{
  "n_layer": 12,
  "d_model": 160,
  "n_experts": 48,
  "experts_per_token": 2,
  "d_expert": 160,
  "d_shared_expert": 0,
  "activation": "silu",
  "moe_layers": [2, 3, 4, 5, 6, 7, 8, 9, 10, 11],
  "router_score": "softmax",
  "normalize_top_k": true,
  "routed_scale": 1.0,
  "balance_loss": 0.0195,
  "balance_bias": false,
  "init_std_router": 0.0271,
  "lr_router": 0.00102,
  "n_head": 5,
  "n_kv_head": 1,
  "head_dim": 32,
  "vocab_size": 8192,
  "norm": "rmsnorm",
  "norm_place": "pre",
  "norm_eps": 1e-06,
  "positions": "rope",
  "rope_base": 1080.0,
  "rope_fraction": 1.0,
  "qk_norm": false,
  "attn_scale": 0.177,
  "tie_embeddings": true,
  "parallel_block": false,
  "init": "normal",
  "init_std_qkv": 0.0422,
  "init_std_o": 0.00861,
  "init_std_up": 0.0422,
  "init_std_down": 0.0043,
  "optimizer": "adamw",
  "lr": 0.00243,
  "lr_mult_qkv": 0.4,
  "beta1": 0.9,
  "beta2": 0.99,
  "lr_head": 0.00697,
  "grad_clip": 1.0,
  "warmup_steps": 228,
  "schedule": "cos",
  "final_lr_fraction": 0.0,
  "batch_tokens": 65536,
  "seq_len": 1024,
  "doc_mask": true,
  "train_tokens": 273600000,
  "steps": 4175,
  "dataset": "wikipedia_en"
}
Below are experts of layer 3 (counted from 0) of a mixture-of-experts language model. Rows are named up (a neuron's input weights, with its number) and show model dimensions 0-159. Each number is 500 + 50 x the weight over its row's rms, rounded and kept within 0 to 999. Numbers have three digits each.
Before each expert's rows: a language model's description of what the expert responds to. This comes from a sample of Wikipedia text that the model never trained on.

# expert 11
It responds to: Vowel-ending name pieces. Mid-word pieces ending in a vowel, such as e, a, ia, ro, ta, inside foreign names and rare words, e.g. Luis-e-ño, Ju-an, ke-do-ae.
up2:484511478529494509465480547492459537515475409477457540479437522584410459424537494496475464537463441540488554469517510491379508591380535464549440490454510552454509488475471494474555444520387521504458461451510489472528536452390468472446462448473521436499415574526469517580527477422432465502487465431469481494432522532403576556497522504498492586510531386557489571560483534520569457552528403512554434528425500537510492447566432541365540474585449582600446562560451464450513516577538534
up3:581609463543451425463548560575580485565540493422586487573490493561504477525504456489471512480576512428529589564490479443404530542519608451500485500387427465628523499524473550521506545489496553511549419564541613491507521502487439454391479490449499387505554544531478542534525472551508490409437406551474423477550413577572544418536453568515501532417486487429519443465537488464508517443505450463455473562555468588526481499439437483536473471477476547461505460545518479468507455454506517
up4:503459435490475455582491390472552469408454485545608533551494509480469572487511460559484470455477527415454548507565418421409516457531419488486428512472548506535474558587397553550557550552293483453472456446483517521490521466513504479424481564544509545524508454517499484598489464524544510540407513488529480510477493468565569414484562485452539453460487495579458466484568455577479486502499429497441477460512455493543531465549468536661530449517506500577427559512432450480564526471470510
up5:444489541449402541483544443355527525470476437503481449504524489451510495449373581457532404618505447543560419504464455482514416487445518459458494449507530530525549419523484517430416540512485491479470477540475486552531555504426549489394429516481478520553492487599578502585439502513532470514526501509476461536433450471455594549388507467512529510494453538500552457562526354547484503482584493531524569555432582450530526524495621448504522507494421475547426513417486423472484449507483525

# expert 14
It responds to: Digits in tables, codes. Digits within numbers in scores, attendance figures, chemical identifiers and model names, e.g. 1,500, X360, 16,723.
up6:453522485453426496451543474532525400520409526544494468484455454514532484455473630520559519433512487435513608582545499519500453449451458520510482470445496425510498554475482551398458579503559551519456441557482494512437468502471534445413530424406478559513493460589535423526441524510514544533504413431523440456469551522451529476538359515459509385505507511429562528417617356550444549518444431537466581455474458495446546488487534483567472459502486528504486574427495468494515501477531421
up7:461458402484489546536471421429512489363550520464494563505491484473536425538495550598531476417486490527459434422486546499516497466541540452592517497505512437466524505497472594455491536521517477407510469491580457568409501470576560370588572527554552529453525440604507532580480552471506404527479543381479462342481382596489541486509467459468482522448514579444559500547489582524471453565522499507507539460510502548524514514479555490511544448461467529523548544507535419520553500462532551
up8:523526497500491464462485540461498519555400397535536631451575475430532505536394450405557453473480461467554493421532508470429502430484463433421551488517528438533485424516448445474469572550529443447451553531503469521585503552499481454572466477541596524461485582445451653510518514506386471443574499459488526431503511418505542455488413505488462448471562547456506421508547542463577550515470431464531490456453490499550535451533511493467523521388468473542513582511537409497430529558475411
up9:433390490451512606466527405371460489471533539521463494602524508416441473618440621510550561494398558489444561528466509484495449440467487524532468475526538581483499423566482531489475517495478470388476542472583470509477591475429486583485521532542428536505479428424499489513447474436507488451432500519440495391462434514511522576508539511524524589419491448455510481447525488583567485522487437554501559540535440482575591562447462504525466486488569553547554583513529514463527465495475444

# expert 42
It responds to: Common noun word starts. Common nouns or word stems after the or a, e.g. age in at the age of, album, River, photons.
up1:488544476517483483458505508530432521549502384511508498455490568511435540496540545502471428502512537431567578456552450417445430519470541551500444479406594519506539533472485457551383490505502616532506487471472513517537497512463446484510479503496446469466505560488468504443486534589407528488451528444545435497466521613459520456512449434523514491563472457420551514433502536489472468427523417618337570511425510382517544521408535492510531557499502400494474645507600481508427472503461510
up2:524501466433386545469598409443501457538471454514567480516558471572481559515547600502598471457398427439508524476486410409520587486603461492471551525550546490564547540433437471476490548512515567517471456520496485542514551498464574494462474471527555525507560496537444513531492526529482557501600537454577551482578498486496495510512490454489518626462512532548537417551627558521521486515549518445512639534458592502420530499433489612551455457460551437462492466493441504484536525420452545
up3:504550482454491503473461504481555501529487511486548493451468458523564462506565500426489413468431563523550575506470461470576495579457529455434472551538464472493429416454457447463517396478359561431515515419483385533524588578468506480543438443429520432419505422498484492549597525466616504469568478525448552384429477522494513502474502447518501463501518553500435482493575563506550471523505522416474487520408435503535515486553538510550548444601507462531440500529536381556515517503422381
up4:507480506515406513520547479514525503557505526492536546491576463555525564398546482518569466525480487579586471542494447528467633383598474586506621537518567474466505521552473472527487493531478491520491536591506546601499429565515613498470431511470613520490522473515472503392404450515484535528572520492516471469571505495582467511508491490462537483488500588545626537526559528532624467560493577509555492580514494497470526441486498571538497476454428395515450479504481528556552621515529456

# expert 20
It responds to: Sentence-initial In, Con. Pieces starting a sentence or heading such as In, Con, An, plus word pieces con, pro, ur, our inside words like Security, condensed.
up0:563563471555512549464528462492566532434413450510521479531647539439519444523560550485470518502358527480466451479505460440490541433575618531456484465428579596432493444550426522533516452506527488504448462502491496563519559483490493386520481473555480602405619489464482421581541526452477529512478512455496444483425452560531434420496485543547436570492511531481456504476500537463546429433479489535462509543478486529467503485408465423537437504499448358439450530538516528440505428458498459
up1:495449529516491461429443410428457448517461491469520483467539453533541495505463559483450539416474463460473576519506501508540486468516465504507386435482528539486582423471482497516517433489507603512464438374528507505529489530443523478440453436484500533514470475499523448621546517438411483569546563463493460489569556508525452620459486495508577554561526479506463551448494374503623531528553523565517481566513455416445517470460513484545545526493579479480433697538490537469524376527532441
up2:577470578493530455441538474415552414580517363557520540578415501481494450443510493489539522486511476553441582572476514540511515493510526508465506539529448472445536497554545502500597536508469490501542465532456635517476469594533521407528468499493488607497590536553466461546562519585467533576420472524504415524452425520504514430545445573546460432479516425565445529556486477433525558491540588402418474566585580528475489511518450434474561516572486452491488546528556409450480492560515543
up3:548432593459511557416451494421514474552514410464517525577494429468517465560538542427494512487421494513498502468499434414394613513525619545462534468440492612472443399459442449497465463557595556520474490621483539525464492546461485437508386408475540537420631525434424453558589466593501532460496475536522461481403458491499448540521435535532423568512505518524522552510545483408462517528504509478498508494490530517504486441511487506503467473490519505525529464511513541450458370508508468

# expert 39
It responds to: Auxiliaries and infinitive to. Auxiliary and modal verbs and infinitive to that come before another verb, e.g. could not be, thought to be, has, had, would.
up1:469522562470482512458433528470549492503484504439429475473535534535533565445459577558537538558496509501533434538521498612536500525445517500465521504527511420560484411518423494551433488569482610597515468542465539399459531406473497504535472459403558579606452467526500474467488465421505456499543439537526562514550449449512390480402435477524545451455546414508457568509569384466475538560420435510460490521579538591502450483507543477539441489575490507492424541584452497590433516527544588
up2:499537487473496442416477498439564510550507441472580504493560466499585405484572517473546520495381528552493462498518528552510519539431473466475427540470480441427422549555452490463502520574514538485520414505542540544520446536463512536547437566414464478445526468562483390548515457566515473503490545504501592485509601585475524494470509529485477455347463449473384502532571509518537535491584496363465448610490520488484482503455454426485473534528543511427381488409507466564475609485540549
up3:506532423532394489492554443540564447541442551445388541522527448605516551519528499572527447497592555438520429516532491602437507580482512501412557438501532447431588536450357492498500528528536515613524553523503471491524445469475479520411518477447492440522496449606551492525477370455483492450537475456535515520475520529462464504512516562482514542470528423508478566436677439467424481508554466491440508563455564466557549464474541483474476478453504561468522570484464485519556557525454444
up4:501574480539535482572512498453579403513431415487559536462517449534533512517582378558562494513352450411555451568537463506529460489541499512545577511500504459546474483413502483528549529501483489456520427511458475471525551351620535432411496550462468456503508414512527475529514515488444458533482567524564571506438430556488585493440526511529455447412457510504504592547463489524528415545619531498539443443451502430503475564513439512513476521514525488560475508512493550570611433526428518

# expert 46
It responds to: Leading 1 and pronouns. Initial 1 of years in birth and release dates like 1970, plus subject pronouns he, she, who, they.
up9:484521525432540573475452407429497511430440396565588552481503435449521511492512570541553524499511534430578580540577469451583601555522549472491485504529587513424441463436427494520438569541560508409438483498505455526484543519471529411496491466475554524487557538582467392494542446470500465485498468526496554435452503456565476555438507459550502434439563557428471498572511553429451451520533505479436587489546560474483580438500553482546566534461478455604413543507493446540467404482415540
up10:456503490536469428497480580526555567481495426512631479485433446439472483420548479532604401533572409525485560478474543599525580439606526419497508555514505487489517477376551544448508515454492443420489526450496449520388533504512525515531550542514578470504543494464538597572535502354498577514556490466504437506422530494584416482557447422455474519522518574480423504515504512500478449473464525542601461570562494468499461480508429468584459464527467527529470532438490499528514469403536527
up11:516465487463566526451486457542462410494483461566492546483442510500511497447498466440504479527533502494474521476630502411457537478538510445429555552538487457467384517480493423508496626543614528512504371473471513476442552500530529495493543473415430576527614414543463519445452467506572448484491589554492549442433458529531496501587451582487494457472562518487472464482507550298533541601466543515434592451597520512499515456534499563521554483550502501517469516512431557441490498534538534
up12:520509492434472510462545527492488514575466430493565489470371511463450543441471473524439563468444490396434539534482441344515458512448453472508464522510500475632459472480523508552431493566436530532521454556460583517579481504437487432462478462544466541569467519587507461485501495458466486533496534429541566437497446590446496435520411384532497505436548446479487410552502427458545519534519487463538548581565532451407613520384506500440504498454485491506373535508422509486519559460517500

# expert 15
It responds to: Determiners and conjunctions. The words and, the, The, and possessives his, her, its, their, plus the s after an apostrophe, e.g. Syria's, his death.
up1:508519541494486482484463528491579476504436511528513577532526516532520488468548463555461417493540422531403438460521492432538527553548471553417504495461513436527560510385478505462486366490551635420550503445327507488463596517540460504472538509532551494473472600578399502538465471519534506506437460449549489506504494484460440506401454549435545510564509562520529500523428460506488487540498399541487515507454557502450536562470520508414498443587482523478454505437578392531619446451430494
up2:537551464552521440449596533415369518489544477516550505501548407472478459541399462415525523512504457511470559484555469442482461466328566441512455461509490506545492481420491434453601501575466519421492557436566562524488486604422407481523572453558413568501432470497518479551490474539471435533533454527563463407413533532484508423552526531605529596510486558459561485458535490494489446433483583538479468469493557510606508521456478504601523556482519476533455509496522515477495470491488506
up3:556428480515460518511601502439504583465482486517498559411536424562539516457514541486495499535398565574473527471509416495491521575516449430491507466574522559492515580471473398523506482382422512550476493528551528364464543453527455500434473455559541511485530450503568540589568567547382438485430388555504432529523450500497509431420556465419425539520468510579456590490543470551544495459554493562501569497518566465477446577461529541525549425475556506478436498512577471572491485484448473
up4:499465448441494482536619516529487491465532458450533484443530507460449535510472369525499445516442453383493442490419484463487475552505477506514522510508486474534532617499497549530501551483543531454562511477447499476538509436570483444459619529565554381438508443537387479521373603429597533479480498440448459421536434483480583462630552489475578604480520510540466597557478493424560476537445564476544448467500435442526546489526542432453472569551535506513469523528531498517498443471513455

# expert 26
It responds to: Sports vocabulary. Sports words in match and season reports, such as round, innings, season, players, Cup, League.
up0:471480522462555487604507523536536481480523518511459539415426462486477593546527518532487500542579476505520509512570528458488463538439517371583447413386530441583459485546474456462430485437496457401471467361489475514588466504535632428528478547466492508512490523504471502510604497416534494498549580495556482540527473501501536612431508491562475481531574514441551459607480532587554387516432433490552512500518505504475531429498460485518427533379447500478471541469506492570491440443439476
up1:487539543546530520562552478436482466507502483584503488492456470503399554583478526479427508458508574503489404587514483531491601434521558555523591515525572525478530426472522528496448526535487528547425443529552557478414517519392533485479435459509509567608491570530524474483541417459468475535470591517554479534541546552463581456529493508503502600505507439478499574430516479516503427425465407544400503631404436510568487420522502536520506449495499418520416619505544476469397467524550495
up2:559518493527463527519447521463539494430445407479460508533503415486484469492508426505430455446481430401509482500480513503567453398482453573530522477536541571488603528428481563429505574516533481526529526523516533663434499513449604447404471435524464456517494538518515469483575468486496501502516544419440503476470552597442536469627350489511455507431499520489456573424516494469433440536507546436474493486441433442581481490530549467625536525409479516574468541511514447501443571496503531
up3:520464512435560566546525454522584533505500482535542573484523463481410495422593480561441473501447420482502475452452493549491519467480547443464493494411528508397431451489521446576479512528503465489489504504540469478553586495430478426487412529523572531500535570520376453525545503553523497560465593430440544446475427537516509472502482460495574511497578501437452534601533529466530448544503607428526520604503498460471596435481493349490584482486536526566452515658536495532531486568497558

# expert 18
It responds to: Capitalized name onsets. First pieces of capitalized proper names split into subwords, such as Li in Livia, Ro in Roost, Pe in Peadar.
up2:520427559467520493445524514404529576481473460498576503526582471441451584555403442459515543507451526514495490482492453453541573438538519504560440467539536514408472431527492581502438443464557495526587555528479571519410471463526497473500484502566604695586455493487542421481549473492452491480448454538463442578573482487502473468445427600488406422501480388519456580477511449551489450452424474512475411527508505458503480509514475418473547510457519567491502508519620508516481506432539492
up3:481592495521438477532526534487544544575605487567592521481555476416564578442563453433531382434397424559590517520470566488487423523548491519550521461482554461503511462472401485443500516488547482489434543465526628465578530455565475456511488460443408520442554581474522514556437519534499518543621445566476569532519473475503474456488451585497437534510536574429474507507491521455543452563462580550489461553578431473525472459551452502553479520517418388514500469516474558540506422477470508
up4:524585467508490502565489498473533509496542382525582481444561570544524567490534531484497560453384511515481529499495584549476454376570536551595551482514523514387542480550472461530479569484528523500470510625508511471521453488420503439486525457473571493504518545519537524470498574426388467514556532511480548494492514400493566458542454541548358385484556572467442475475528534519585442536545410478529476410539443500525527471597492529462495509522388410522442547549570461503494493458497557
up5:467379509490466440560481528473501561578510414479527518458573428500501447526462445409441410411512534564543448515506413583414479540535535557466399473480498517636524537505513494451513529462468412532470546454548452535547430497465522511496405466497542550482419498424457522518513568528470540358503395515473520528558476552404452607433608478478557584524482510470540532478464453536557469470488547484474495539526482507550483533513523576553508420442498512469464560583581449469522509491443515

# expert 33
It responds to: Table cell numbers. Spaces and digits beginning values in pipe-delimited table cells, e.g. population figures, medal counts, statistics after " | ".
up6:477593490502449510527463442473467477515477439489418479489448454524454416539534515508489557451405448446535534525514510526473550470542604420541534564459555419491467427611538510426524527493531413512427414527471507492529494580529468594577373518542473535607620487493373451486522582511443471440486578529491511464488500499508446517549521537477484488410537532503432481481486508555486556459548528490563473464542563495474615453542540472468436445453482444493500600490413528526399467408531528
up7:457302471487472468518444518432498516506479473478480579520573517442531551522598492441482511459527519576557508536468505508485487438573476495557363553451603588458470525597568517627488452480504514476562495469565543530525453441477529543501522513497472555500465569510475543488481423463523544501534547511540496410498541560496488486439475595501421493506441451509496419434558476515550478522492462480432410541390549507431483541596490458417607405466532494558526436441475522486452491461498542
up8:517460423471463505477582510535475383434482512499402533613472468516478536503511475541603520559505545516523571499576522435542564475484527514464508524518531391509500502449457528472435503552625603570459445438464488517591508407556524477545470477488542519502618478470433394515500649475487431490467542542534476489531465455500497523516432548470435552421551469515409428540544549484484479561470495531597598576507529496544541493458556559481544463565439470514530540488380488515503494478560550
up9:559418393555509466534488549502424485438606441606430480560501579543477461536452518537565597567509491474478513540524583532538463507483491519520588464474510439476531525431454575530488514479459536514411361515474567515456547450537529585502520553517463461502546523447406517464482558448558420513475509431443510550432436552558525493571464429473501508434486542481474380524530437528549565523456463524540393556490458543530510482542585510467492665501428525499461522498516523418486494536541534

# expert 8
It responds to: Articles and place adjectives. Articles the, a, an after prepositions like of, in, to, plus geographic modifiers New, South, North, British, West.
up2:478512519498470485484572473484438499555471474465519560580501547497531485479403525498563516539467395455485579522476472484494513438598513529474458546542543548571508587471631475461509489454404512494524408493474584542517480484513485572514541581417552390443540444467452515554509573519485627424425490491431558437559421511526459520551504541549568568475510621488535580486479449522562476547517543461518512608524537357440530514443620459472494481497504460469482491501385533534496503517517500
up3:531406438427483479570535536510511481473550446437529569484470500502502534452441473508550473478440418607529482562365518496469525546500499455535549505642504474524521410468558556484570452436535568612528516477495525498525452635442473431551475473523510533513454464503417492569505589416530590557512489505494431505547400463492448462461464514434539499469478527623547491547510434458546547483503576489530493517503484509544503498564460453473500502544562543451448546396523437433509493498406378
up4:490556461517519549518522459543566536553528434481520478525554517528540471451629580491561527427504497455520478515459473558532534558527488420494527500509562499521418531475546537535519548564495440504549530560454567515390552584524533503500600517482500504495529534507476515556459475562538406439550559520497454495467389448483516460619518482468502415453541591491466574580611467404458448554428451365489513444488396420431548466461474408516492501512419523544437556538565438421458483498535489
up5:491520485407462551472473530474578423487515547455501533468562458542532544491525573513569475482511535435534494470518525536469552519609502460522511566567515524415600408394643445500524502505518569560529512495459479433481521497555519500510600464460536522480585564535426499602543559522529506472461516516451432413490476482494558519514538461451472393434501568588409468512538504359546515509484503436477496470442499421466505495444453437560543536504571495473484500577373540497398558565451486

# expert 9
It responds to: Numbers and time nouns. Digits starting scores, dates and figures (6–3, 2009, 40,162) and common nouns like year, time, result, area, return.
up0:530405448466545507429483501512448531593460416460604589428578429425573508469546533452584478526476477538616583466530472358525572458546571461531467496474460432568549516496437403525500560440491515487462503461474433431559520530460589458605464469428554496466520381427465525473504517485483461511495534504519445437413521492521479577461495527493580490472484513438564501497526503469580418502592450567532557536515461525554497489477495481530577462544529469451547545504499516507548455555529410
up1:521538534479492571514542413459488424557502463459492575554500438512519531478452529487579453491511472546515527529549429471565535547477558433450516525566515443545502528474562451484487566526476550536423441420515648474521630501557537446557516492495511544501592463564439578670459520497500505527491481550557417544449541496562533538473513519419518431478498518550443519588562435537463385466504491490512536450473532459389532526465568446530544514539488514511502526430435350469542417479473516
up2:488506480455451507486508498589488501552509476521526523374518437515540462400518522342542560518372580497496454501539493330488453511446604451470435416495498514627474490432486504577484548451447512465499500527535423506549596512496533537491527536446497495448574444551462419542527554503436471417517505532461517466546495435448588488539505461466500468387480451459462509476553501443552488502547463508538568473520517431434513504494613504504477454470515602546449460554448518421526528475483435
up3:536596536441425487501414469520554529535553464399547476517489436509522522467479535485538501565463514467586631508533433522554535406452568506472432454544517586537514511491540507478526507502587421475541540434582477545494467549568550471517544427477589400501452520528504396433565462472490481505512451451469445395460484570456571474533436428534437539485483578436461581507499546487509369484461584467500587508443476565470487536519591507550553499493461476551432448556523432471485553499530584

# expert 16
It responds to: Parentheses and year digits. Opening parentheses before years, ages or populations, and middle digits inside four-digit years like 1960, 2023; also section "===" marks.
up0:508577476510474448437439554491456557561506464508522495418487412469534532492544483473394495467437451491383408528450485490512585461525508543508529477525595570472437510536579481519449594491551484429572489478468496534587406498474502468538587447480505468462495471619517520518467436475562493454466529501441491573532539415506558521335528455558478495502465503478470498590462480464495463517452491484433502554489408536431546433530438357606541594435511532494525491481526529497389504499534482
up1:493462516458402473544528522502487482497480318519430584445545471526500521477623508483521483479546458533595488458482498565429585451508483597442446445438493504507576415501388522497499456533381489443478437468507549506550512502382601531505485473448502562465511518483493518475556507561510518440495517540541586476401497491513444492430491507547553489473552538514578558451403535481523534614497462389462584526473585469445529490492481509479526484482537422528422615492454457451484488489509525
up2:490511484467528509528503478462493484467584507459515518583569524461486439503372472567580546584523514507567585583533496460519581574537531437500559528484512486558466476501573450510560569491448549494519563510589521502488528604538491615562515432497520481591504431516603541504541545483566473460537482409490467501452457562407561381532545397462575466514424436533543497495585559493469511445409547523518426439447521377536507574481558494463527483462520551518453522534520478482539579532483422
up3:554518548519496456523622461492514504542451460527573537517455464498491484479457492436531501579490392474601564541443439475626501478478500486490502520417552465475536488459363474520493536589521502427452440496467400525425560529461528492413387518466551446489530473522542541471525446453494470489504511449521463553541578467565565423437488503532502353455585606535428467456511368555525542478476502533516559597446581532437491419504497525512482451534450481496444501457515472517502476514431564

# expert 5
It responds to: Space before word pieces. Bare space tokens before a split word or a number, as in "Listed weight", "In 1965", "November 15, 1991".
up1:507487461526507493494521557515437474524562495574478491563525495487516546590530458450552423531533534540442522562505414444475552571471442482391428533494530479507489454464577464577588482492398463516546524428591547551520566501504551567478640460561359562596472497438465490462534416508418486473588534486575511535468476521461531473569475500483400515527539481500396525543546487502564493450492417504452421566490587551476459598516506492526488504436437551485537456390527507454468459430514511
up2:471520458502442492532536499568516510486531502488549514506473532504420479558524390511511527515489572496557531489466487516459506505532573605609506536468523479499552486441564523473466453486516517488506453504578458505476366574511498463486459516534515531605492510493499433498394548652484542394527490498489456560510388462521635471458549497470495528499414484552519572448465606562473442469461529506544514452486502506547601477516629566527388511421476421551531500487468505483479551610539619
up3:424464579515490572504495400455614498479547572547368509528486503499415560447520508648505585469473518511462438499445467504510466490518533487458527451478511505412536546522470523488462561573455427512504454538515544490525490472566505472535403548509479523556555601589516439493589501532525408563461573450497430604613542612445487535474402492496475475516519416491562491549516416466428477558497496487546527534497493437530482510519530379496530488491500477451416555551489439484450559459523542
up4:502470389577554456500529432515500506504528557435464484531466539496408446511522479494510446453537578499541490471559415496547482427455493411457508533435582563461443498410451606534496554547436481479485545548478486506538476464488485465454482509539467463583396457526588494511522358375517481468465531464496517508491522541434578476431484514611509512486549529457633479459537531473536496510359494546459475565466538399511554508527504603450486549531467368560423503486467479501455541490460483

# expert 35
It responds to: Was, on and months. The verbs was and is, the preposition on before dates, and month names in biographies, e.g. died on 3 February, season was.
up1:566507426474414463502602516566506382519501480483497455556508455470550440557464554444539545526543519542503521522459460440434586488527559412468445431582526500594452512595442528565533519518485527521529440474480607397526617547568565512501512468415538555432469443488453491497465496537518514487449434577542396522483407522418430459478498533552490471522534456552614510442584535494543471455482463519418489486489451560493507532353499446565456499482484476463438538533547556469497472554501458
up2:512545454470484463459553521443511449474518515569557467522518470573580537426530506464603584560530500517484545461589489530479516480435519504475399499502499505473530538436445500553553514522532625493511428420538473518492555467528524508509481492359512540493538493576510547436459483406518494484574520536540461491497499552549443522574503530639537438376570547404497489458514519526583430608497461480485547512552571535465527509439504471429387514558488519385426504534452475586536414529453572
up3:520441397470428542532522490515503449490435468474494541510371421462527453467426522555511533482493496476539557519549508451461466463501531540491413454537512537455529543553521483517527443505457634466421438539482506496571579514468490585393555473492451476524432555486442417505458463457572494527456482465457447499466505474565519440399506569583512578487515591538434506385450497560521586546456553515509484538435511524418557571487493616463555509547516514539457584498474529430543368452452570
up4:616472460448448484543422426438491424509493477494565517492565532433519511522555565494546539610512505526530598441553468500478531488516545583528433566481492458502519483453471435572531506476552625487511495444415532539517481424454533414543593481529502482456521564588434485517511483543403441564467571482637546427388421529471555565510484455482501583526498459411468497520549461401529392489462497500380531552521505544497420524516503440424550470509497482468479558495514475542450483502531475

# expert 38
It responds to: Spaces before numbers. Standalone spaces and en dashes just before numbers in dates, measurements and stats, e.g. 346 BC, 1845–1918.
up1:556457402548511513576541525517476413479519509427523520503462525455595495476499496429507488571430619449556581479448435487538409495514566527540465536412485515474540479503511525549494553501489497519602494528492575527448382597523480478455435581551498575517587448489330540471488552436551533528501549551416468466477578559507536523509484528459532484474440531494555481518484454505486516542550531486572485489442454536474593446517614485515516631414554437594457478531504521515428517489444472
up2:615614474453460482486418506585407489568396387563453460488525464471494469486545596512515465474443480491499500489429392510406459519530500475507520532566486555522500464533667482492569326495525451487486533541482556521471471558471485474414500490472495504500457515471383481496530515516474457558510429569608457423509475472446541434552526505499482524517508567546526557528497465426512497414553500455431571430525496526510476515449487441503511409447479438452463524591527511484453505454455512
up3:499555538481457437438481469525641472534566513416575498504532429509478498548504475458568500531528418518549537485600574561459526480499524565510561395556512452533536474525539471448504509511581456479543532464472511548563463504560516501565510521457442389459516526492550557503437470542553536382528506499536501446374500443444474527481449569504507546522470547474507563416591596449504482505503550494487454467483512523599471427504444465558412404559447345473442465514466444516507399528547447
up4:484533424489466520498539498497607523540460557508566529534471405516437475470523520459551504536509472538468582495542460476453582497516609512457542443633534513422412552560572403488531368468557429477445560541515518489539544540448462508528564469481511467479574485531451477516557519483540507506444477492605375496468529534494501449538454438516506581479512589536461509445505569508469494495446477520422621469508509391466576580423538462544546373520493497441522497539552450548537460506439582